config.toml
num_hidden_layers = 11
hidden_size = 256
n_experts = 128
experts_per_token = 8
d_expert = 64
d_shared_expert = 0
hidden_act = "tanh_gelu"
moe_layers = [0, 1, 2, 3, 4, 5, 6, 7, 8, 9, 10]
router_score = "softmax"
normalize_top_k = true
routed_scale = 1.0
balance_loss = 0.000696
balance_bias = true
router_logit_norm = 1.0
init_std_router = 0.0132
lr_router = 0.000578
vocab_size = 8192
norm = "layernorm"
norm_eps = 1e-06
tie_word_embeddings = true
optimizer = "soap_variant"
learning_rate = 0.00312
beta1 = 0.95
beta2 = 0.95
max_grad_norm = 2.0
batch_tokens = 65536
max_seq_len = 1024
train_tokens = 325600000
max_steps = 4969
dataset = "wikipedia_en"
Below are experts of layer 2 (counted from 0) of a mixture-of-experts language model. Rows are named router (the router's row for the expert), up (a neuron's input weights, with its number), down (a neuron's output weights, with its number) and show model dimensions 0-255. Each number is 128 + 32 x the weight over its row's rms, rounded and kept within 0 to 255. Numbers have three digits each.
Before each expert's rows: "comes before" lists some tokens at least twice as common just after its tokens as in all text; "gets" lists some tokens that make up at least twice as much of what it gets as of all text. This comes from a sample of Wikipedia text that the model never trained on. Tokens count by the router's weight.

# expert 66
comes before: ",", " |", "n", " (", " and", "'"
gets: "a", "i", "o", " States", "e", "u"
router:118066132160102159167077131166176155171152103109170046156150115141107143145166148155169158112152147145157133135086100231127128133137107131114171105133139087141143134170087164138166116094115063165116131148133206106114149131113165087111150106149125142076101136112160156119077144092109103212154144145152152088133146139108055141132173122174147079078109105151115110100118161084115109156129136154111140080109127131093153167164071100109088157115182113115063162131167118170145126115103199110091114119103120131175161092153092040187097108124058083086148067153100129142133092112122190123098101134105119175106089121104097135062166079139094142106164119166160148080184149086138108117163112132145168145136099107146098130090163139099090097061132141172066180117131109112128134144173110
up0:112175146133120084102061147173115184202140170102117059179184122084153108160147146078162122110132169183140131077102106169142094111098063160124178111102081122172107178114150144090133121127184139159119150178163133133099124071068147134180111104151111137061151099180120108172127121115102080125166143163106156141113120094171115114087090115171141134118103163130124145177108086121092120177142130173135152091202115095127167109138135096127121145131148141097084122129124117120103084116152142129160171179139121112116148084135169110076113092140142163122092094156091079126089077117106144216144172168174173130129134123084227129138179077128091138120109159076165173137095143093147089116087143094141143090092100121145112167141146142055096133182136159190111091186132171128122136113120091
down0:157117126150160113120106181200141146145135136149147100145034177097150125146154132094164223072093149106163147155120074139069087147083147117124093091141101056166152175152125138161114120081071128078150188067130183122171090132112108166137082152182136114160100103092151142137109162137103075107120189108104160118173139160131125138117119082161152144193170180160150129129102137114128109160172134123150092114164139118084145115174101149126115134146151058103131153157148158173118122126162107073147158094172113084130169149071099123131106111115095174105171152129092139193139126124122094132077146129115177141129084112070094109083155088125095131096142102218143081140148163076114119125182130123112111052128096134132165084169143132135123145173150171108083123137098122196171102162097105

# expert 44
comes before: "-", "|", "The", "In", "On", "An"
gets: "\n", " (", " Sl", "{", "′", " \""
router:095112086110138137145091077167166120095162104132172168087110145146180115168070158086129077114116116153108102100115168160103056168117184182187124122162117113158104076080141104157078109134119143191205114167172184157103168089136137140092147159113056120101120116141153140089191134185090155143106144084115140130061150090101163134087057150188156158086161133206128158110166167110081174199098199121114164102130106136083137098130096176091150171114105136137106157112168119190150121094133126171115112134090101091120104138137148136146165127131131139077166153115165183149127133147142068071080161128130172127093110107105115154093173091107127139133100098082138074098095146070098108112137110114178168120136088163138126122140151132115145132129108095055155153094102134161116152125100144
up1:165074085135089138055114080104155152191122143167193152102122128232120143148068177091112085121062130160107113137115123173080113137125140098181125153147128157112132091151151166111096140091114154110124121150127130154124121092116142138080120110105010130118130109165130114070092144112128176103154136120114155057195114120096132130066130105160111160094157115150117146086148103098169126166117131099135123155101165120104114144141133183087141155143102065067155168097124110160111109132182089090117108144090093080108084103128182132113145127139117124118146135059145130171112154090058120077086108126126175133147125174115084152121092098127137080138152069076190113096122159096125155102120149159134153115217171110118194142086142116141103133085176142174159175116139170169165113140157081
down1:103196115120130101111101115108107167136089110084075132125082155072084175088149172111128167171124144132162148168135159145145178104105139151144143130136145093161182111148150172112123145151144165147165133144143143101136144124163215107127139132170184098194170094124173156161115108063141129064165126115119093132088111134141160171127172148130168107092148141074098142126192115119125136121116160120156097147122097116187096111097128106160103158120090117180107097154178190134101124099059163125146163159093086125118161117135115168094090058138129119164128157171123127056164144162117146133134065174106094098105155134100137113105085143077077108045119131201187118115115095034094118124157117095119134061082169132177160101103162152157106131164088103133153037092132086129135085110112133

# expert 113
comes before: "=", "\n\n", "\n", "The", "In", " the"
gets: "=", "\n\n", " in", " =", " In", "In"
router:149159125167155114169104088104136068092161124115143084138128156136144113106155052131139148161114156107160141103109135071136195169137134134147121175074181084135074084127128120134120134179147116083163142101147157168113122166102152236051160220076119107163170155057164114106131127069091129134106158174086106165124166072108160142140197096101147136116138146103109091158092096087170102045085151125094102113104114130115145139095152116122094112166175096168127088123176142106146144166087139167210139133135118095148105203150125139125105175129148077141135180159094104139167078159116128175117114121117117112157129110129139151206097155102181083085163141113140081098116120143148138095100136128144143091092136154145179126120207146142134109106093110081131139108071118103120117143114079
up26:143119180173120149040115143103111150142172103073130120183166155089137147156128098181137148122200117102137171147150096166165105067191137099098122096126146120174088092097140093147130132156115166136094163103087091083129144125148167137075132134173159097126160074166129153133110135153136151103129130127121149128113087177187167114103116143161131095122183103119114120127116150111055139167096115125152134166120120091102105097136045105093177149193139126126200127085144134117116136104059097137086123141190156187114132159138103119148081129150119139123125148055139131109134082106099076160077131126076122127125063147103152072149163112114122156187175132155064143101142140173086183141137165084135188171127102148087130166099209128138092105113153143090055172089120100151173136063126164
down26:143079153128130087106130140170163139152085131157124097158120133092165097121159172099156090156094148068169113093135147112138129108108107126069163153145110159152115146144082166089175138115173105158142066168115096104116135123202165202152112118121188101151139147087140177160093089151151127127104094130138173138140092112093097128075163189094126126146099133101062150154132145136197141077108148152157155124146114114196117161076161169127059175105120137112089089175147159136148147119124154132068166109113097112048157148153149135119149085096140125080163141171148112079116180116133169084115102080111083153073162152069067118124132153133083071092089150083157127191136165146153079135154117110119097099129106123130112091061167185094157166149122139164133086162103103129094078216156113

# expert 122
comes before: "=", "Personal", "Scientific", "Population", "Senior", "nt"
gets: "\n\n", "or", "=", "one", "jo", "ja"
router:067114140124137090121125133129151172062125103118088115183150164104075157115189114148129153086131099138133126171103086243163129102132112105116109112112181117112192094127088122090187147140107073116142161115128142133204154154129119097215165095140180128108062129217102131141149194092121125122144083114106056145114148177111104158079130177117141136121086104129130173115139140151119150159136127157138106158143093168156088124140146115197124158165204096091140039130138112116066106119089145105083126073172133161086132143100124090133085113149109096181127214110125097121160207051156173134173129160116147167098091131099128090143109157124151142174164118133120158153159143129128178159129136085147134098136116119144122137167127118173129135115084128125140083067152089120138132113129128
up0:140197130147114116123104106123148106163136138111109115128133114172119165067072173141197128130104105122090136093141125163148133079104151112197092117130205150113107149154139071145150140197141099125136112152143120129170135156135174135143106180148186133167131121090135134136112185073124126161154089107121138121122155134174183120092070198138120105110092125168104188147097033085163147177148166169138158077135109126174121100097158150126048137110136071172079164113122101083121134141121160128128135221111137125062190149147123129136041091109083117164109098091144137133061101127102172178142108167150118093089198189122129054180160071113091129123148063147089102126121112104095106123159132089118151114141127109097122091165161111121131093088139133149139135122158131102117170097089149
down0:145082079133178184149158176120104099113116175157155066153128095122162131156139110118155121131121157132163123122145069120115092158090129141156126150149090121130126089105094148147155089091115120086101104100161120163128151157084106141030126156091147179083128157131160132125102120171182120143155085090152124163111128143127143137144131166126180181154126146132156124169057134155116125117212126069114085157140112130108117183144099060127094119147147181121142150119112087104115139152081198110124111161106141199110157128108095148093134171103117110116083088110114098210145115163162116105169167098121144157104143129075133131129199063126118151133058128200124187082089136158111115152104105088109124166175074074149105072107116169174111109183146056105091091128164106057152120110203121

# expert 127
comes before: ",", ".", " of", " and", " are", " in"
gets: "s", " that", " which", "es", " who", "ers"
router:110123149114168130088193130159142114110094165117158149119128095092150137123081123184148141137139164079116072194156121126164185176136077051073129075186192163163127116104137148040142113092095151077146153115134066158094154063099083102090102131181125087097138105155112106095127097107109081099095224126151167083108167165127098162118142156104160082131096137161162092121174127086145120134124118146076152169113130093118105137157132108128145128092154098085151069155085159098190160194070134091120152095123136103073162119135139060133145148123073093166139133161157150129144182115128118120107175147132095155134084082085133135128154147130090122134163075145147134139168122102173109157136149094187084153141131119091147146134118100158069085164140171154117165142191115179117154133167115
up0:101143077153176164128095161080154206125104118129145163084142053166132100149143130110082136134118006152088153176134139118138089223092118135071175105130115123112099107100137157210118139089085088146114118103095127108142052137068158158084156147090083086134118145144120095115183111159139116136183129149101114125117072167109149083131105136096105134151127157073132117150096171171097148069102134163105143122119149119140076134138115090149171090138112189152184180122142149116117076117144097153109162074135096081174145068135063145144090171128100175169095179147132180124118178126128118085115166136141137126109120168098139104131051154095130163134092124082134195161133087153113164162139106159110209112154131165132107143135159137138128135159082102112148141167130173114124145103122133
down0:102057155145103134112105129084132130125181107159114096080070144130162153100187105219137125155106088129095134157174094130172038154102113188112099139177143096145086127088156124148129126146184183136107167119168178132221083120137099125164137126164090099185137134159109088154108131174072117097164114137123174180124156169089149125162113158141151140098116150106161111169090149169148142102101119164153152099136134113128168132106137180135162167114121069149066118083138075074117079083093131191154136090154158121083122148129046085145137150067086059085134151123173084130145149068088139121150082110150102139157126102121119139131085106132146128136157132075172193088087133097133106129149109112157100137173130158106093106119107105065141135139114089115158116127118127200103176141157108

# expert 120
comes before: ",", " to", " in", " and", " of", " be"
gets: "s", "d", "ed", "ing", "es", "ut"
router:066141152061127059087109126120145138126139149074185136136070125119189183102164147163099120146124117078114085125147091172190141119129100149223113089162109152152139165120132145114075134149090116098097116173090065112089089095145127112123174168172187107128132079184141148094113150147126105107110193153142137109113105163078167105156154079093140085136156146088154143154135113100143143135184117156109141161104103151084084121108106127085146093120145115108129160063125143127188072123159148140120067141153121138133170170155124159095132137149197102171125111123136110161143135136121131058126145076141073158133124137166079130116174090158169172165099144128090149133121069114116145141207119119169132150156088148064169110102143121114122081072103166108107177156165105197046132096166155
up0:070178110156167144108120138162115109151096141093106144187158055158101133130170052081150172088103101127140093132129188079128102150133191137133146128102085108155087091124159153115193097134076137156101105172098131141108106155096142099185101164151202146142136158138130131155129103063083137093147087118101134067181111116136136193179112176097063103166080142142103139141179093086135136108171114112134119120110176185198147094123155174134180108132146096138124123132117077140136116153190104128165110125153098158133151143117115083141106167091108130208168127128091138103091163124104137070182142192135138127146139133117112075083125119154141111118030132122110129084070142069093130144159106124099114119109142149125091172198183136118110175066168139094095134134170144144074144157133133
down0:095101068130106109153175155146089139119139102115168041123152174129139150131193137168129157150097117101138147129099184140152158117092097186181126113095120122093114116167070096126125151122120081129113105148138120105117106082142193131109131114052080139111116153070150096173192116152115141143140127096094125105102141104109097134138108098093130164162171073145121085147108091144102119126149139141108061185140067124142090081144112144134179179151138162186130130064158137122157092144192136084130088131089160109084147138083151130063118135170106098140087189164124086144152116169154133101131168132067117137126158145194148137141090185140085102103133147163082074212140127130128098117153126109068105152105186122143181069154156111160121148176115153214126137170137185192107099118074146

# expert 114
comes before: ",", " (", " of", " and", "t", " are"
gets: "s", "it", "on", "z", "en", "er"
router:067146128086072132128183061112149122171112157074126182090183146140121150078176121139116150104124165059133111148133207127100194095219081109115174128168065130130036101124142070138116148095111155124185127138080093112163147127101094142155055111160123109123113139155077130109117135094155131108172191127119131135159079102115133143092111150137119072185097125216145098158134111080091146119118104178072091028086127126083095165148160104129159079112128092151135148114083140116154137136106144091148146069094190145092149123134142086158152129108100081121135159081124099113136090161135123105058182113175111135159090129144115154146121135135140161097112145176142120147133143158148160137092138109129134174110079164121130137183106133166103102118106063092154140139116143180143139147138113
up0:162125125071148105103124124116129187157022116050117112112145141132132141136087125166136148107079141114030125118109157149115111107113123147118138170169158125106151098120118158160108083124060146083065145162117114115149119122115184140135129132183133179141124136074181106141115083098165148153135165152118079119196155227085171137160112157112089115124163175082104121175120145091144108145138130180112113078121093119149157052155131142132133106056114069133137159126101167117126036148203134126169087137112128081160170119135128114170182099167113117147077163125124127208184128088098133105109139146129122120101164230170115090131092086141103149101146134140118140145149085162171146099093126111088125120118096111146203168124083108108132113119131112144140189130101126143103127177137114
down0:151084071146075093166073154162077147106079116106103095146130106083092134142145163171152137178105122131145178136138110110159157130203122131157101125178095133144115170149148097116136110118088154069150102092142111085154144127081164197122098142106055134149171101124091102123169113133189153147065138159134099133104165137088109132126168114118111111112073136132142133079189139139074113190202199140150137147166118187128159176106147104183092117109074100119103039120139129161051111120128149152162093102113099051157157185095114084168093125119142191189095107154126100176202101151175129108124124126096146097101110107110150080114115118131123146103150123121173093136152114172170141129098131094153093132167130146181120104124073116148118173081100215138136127122168126109137109115130083